From a checkpoint of a small mixture-of-experts model trained on Wikipedia: vocabulary 24094, 3161 steps.
Below are experts of layer 7 (counted from 0) of a mixture-of-experts language model. Rows are named router (the router's row for the expert), gate (a neuron's input weights, with its number), up (a neuron's input weights, with its number), down (a neuron's output weights, with its number) and show model dimensions 0-191. Each number is 128 + 32 x the weight over its row's rms, rounded and kept within 0 to 255. Numbers have three digits each.
Before each expert's rows: a language model's description of what the expert responds to; "mostly gets" lists some tokens that are sent to it at least half of the time. This comes from a sample of Wikipedia text that the model never trained on.

# expert 1
Description: Predicate words in prose. Content words completing a clause in argumentative or news prose, often before to/of/by, such as due, such, decided, caused, expected.
mostly gets: "due ", "such ", "decided ", "said ", "caused ", "death "
router:176141142108090195164154147172110184105087168090132095149171181150124140153168133148156107076035116077131144133113080101120099114160104100182137088099174121097073126159148109123139139082087092164136170147138101105163157062116108106131103116221125080131145072093160139112106100128126120110162106184087073236142169139170141109108132098133113108164115093093158164142144157150119150116138115136142050181116149138111089144092080121153120117170133121148148176127111100118149175097142148124184104140132178095110075122085154157146170121141090186117123153142171102138126169103099167112
gate1:188153144131094113079097135097172151128150118085161126163147111141134159102081159133170175106068154105102108155122145174072136083087097123115194162162175119126071144115108116134131114149121118099152087164129126141115143141166108134103157118083113142200153105123150096094132117106145149130143192127103115108129112137133104117185125118128059118067182130080083129193130110132088097188084207124134144153128072081143053089143052176146079140108163160192123165144168137156119136044115116139136086079137133164151073121111120183141140092175128093072168161125145157081114108147123119105
up1:120165126172165108111124167138050089100098116126095158132164100116114152050157154134090187100122090143119116106161080175109190181090111112116093114130107142129128112098127167137194155122127133116105114180110138159144102154116152111181141119155186146166144178108063156126084172153130175106137143125086149188178110078096141105138080173126158135179138093108107135124143124127140128178099135095159102136175127189104191101166079084172076071060098140122167108123176085140149126116086131117140171105104147133107132183161112071113109137135160210131141176105126109125146123160222121129
down1:178074165105132110034108128125218092160166152149174092132122139119123135120099144136169170091053122083106169094156125186131146123163121139125122132157174105161141142133094138159105134061103168158164096148142109142132116115137121113081092122074157093154102129158134121120107108108113156126165182150149144009105120192158140134213115142147122167166136131087100096130111129132142135147119169093090182108141127054126118129152104158210099138090146163135099139151143184150155069108104162132129116127082172112150087095158154160123134118156153063146149129168131105118104072160094090077

# expert 59
Description: Table cell separators. Pipe separators after vote counts in election result tables, plus paragraph breaks, sentence-ending periods and line breaks, such as 194 |.
mostly gets: "—; ", "', ", "–; ", ".\" ", "\". ", "Votes "
router:154079169107123130178180119187161180090118133099131126182146158123131103186107097155131109116104134075081153111133089106131075070128127138161135111086140140143092168153165135093155138065090078151154178138143117106173153118106126065074154132153102034152105084106166157104144098129144153079129124161096117136110171216156155119097161136138120120199134099065146135117128129213130173093145086118159141133088182084113115170123108132111117130154146174137142190171073116172142156099122123169131132142152190110128111102114144115151154081131083149084103161123188066111117128073136145099
gate3:114153144132127095053129184197178122125085134065152140078117107172137171083150139085183120118138108113023143158136128072114155104217119090149104169082179124115099101163121081176188120105064147122127126112110086105065137100128063152115127147129065132134207102125137139120099057142133098152206164171117083146076131109139181131135131119111098083138124130153102114127117144118169120078152156126149114137133140139180101163118134128175144101142179121130124119086068162150125168094103164127117131124144123085045109128116172142145128139111102125163135143073149098110091134137124150108
up3:081145123129138083090173144130168132134097092131136154080193141066100112090143108105171111150176062102104139152100099102073117092183211108086101144117121142107195145150041116150124082098106149059134127088173107118057112092093101157098145171084138136144145161149144129157089121057160105134077160177151152119153160115148144134130124100094141163109136090139078096163142187129120118097094133129089119089107120173171137104116134160153149107108144124079152097078166167129141151122118143116100135148154080163079098122120129104098087176125133121126121106012109082113176071128105109112
down3:089122119160134142086120146121063133137134103149101132112114098054141165107159091117097098155141132124100111158131132114163180123093112117109122113138085174171210171067134074129084214093142114148064171070156107154095186122128157166114125154132132190070122153140168115147171149147076096135095142081120163111155142098134114155125140141076141098101141156127091141069168165135076142115130156190100093083155088106147110096145165125050083122114111119115121107108162163083196079131106127118101101137142149177162153153168123097075189104143159098140166150128112106088053101141082148160

# expert 42
Description: Past verbs and participles. Whole-word verbs, mostly past tense or participles after was, to or and, such as used, published, built, led, moved.
mostly gets: "led ", "used ", "published ", "moved ", "built ", "ended "
router:167158131116105169171161157174106166085094136097143110141134147138107133134143138139116121059039139061110153122120100073134087119141091112158122086096151102118078131161122104099155157078074114174139141162148101089177158073102118110115091126215125071124117076074167134110126111127149143115157081178099078215131173140143143114100124090120112086172119124099138176143154160159122158099147101114167054171097170127146064151075092105156137143191119114142135188157101091139126168078137148178155126133130169096142086133098162167126191110142118158121104155121168098131140176084092119135
gate1:103092113098110119164135131156150111156102204098127122106083125132129114144125121152136127067155112172106121098124110091112058153099190148143193149206146046062109120108148174103180079104178088119141132147159081060119157120103135087124120023088084137103127131128162171123117129165150100093092097166134163071082188098148107126182191096143134115184115126160142116115119108148110146161141136115104208100113093129113115136186142116139100125109114126143131109169059130152099109120086106147112089128174103072053092116136093142096105125105130135137091126071162119146184104123156127142
up1:127103111149136149120108125118088112107114145138093146122077098086146161192133115084100116096179133155148098151104139218162124154093172095168118116149137123141136127087115153144167153109127120148104142053108206156076122118158168116168149051111093114145119138087140179110134151141051092180184128113158147109153134119096105136091137142164142144121126162095138137038147120093128091118120165187079101125155141159064190073065114132113173117094065077172180107126086147139159123145115173063116102130135143097100164136078128120176130122131130168101129145109144120148131051162048098130
down1:193162108112065065095133160113122119168115165153075046078112149113126095137165175141168112124127108091121120142109125106139210141114120153081109026142117158114142202126125087110122111106165082106105126183122083149138113102141093131164106154125156196151088072174142099147170127143128131133093100168118140060132083098146116195103105109150114107102104137094164125163138200151098160080157128085125086179144135146121152157162130114193092103161144148128145138115138139155144139136115144167205153130074151120125109145152177095146056188108136153125197095143133106129124176088126123137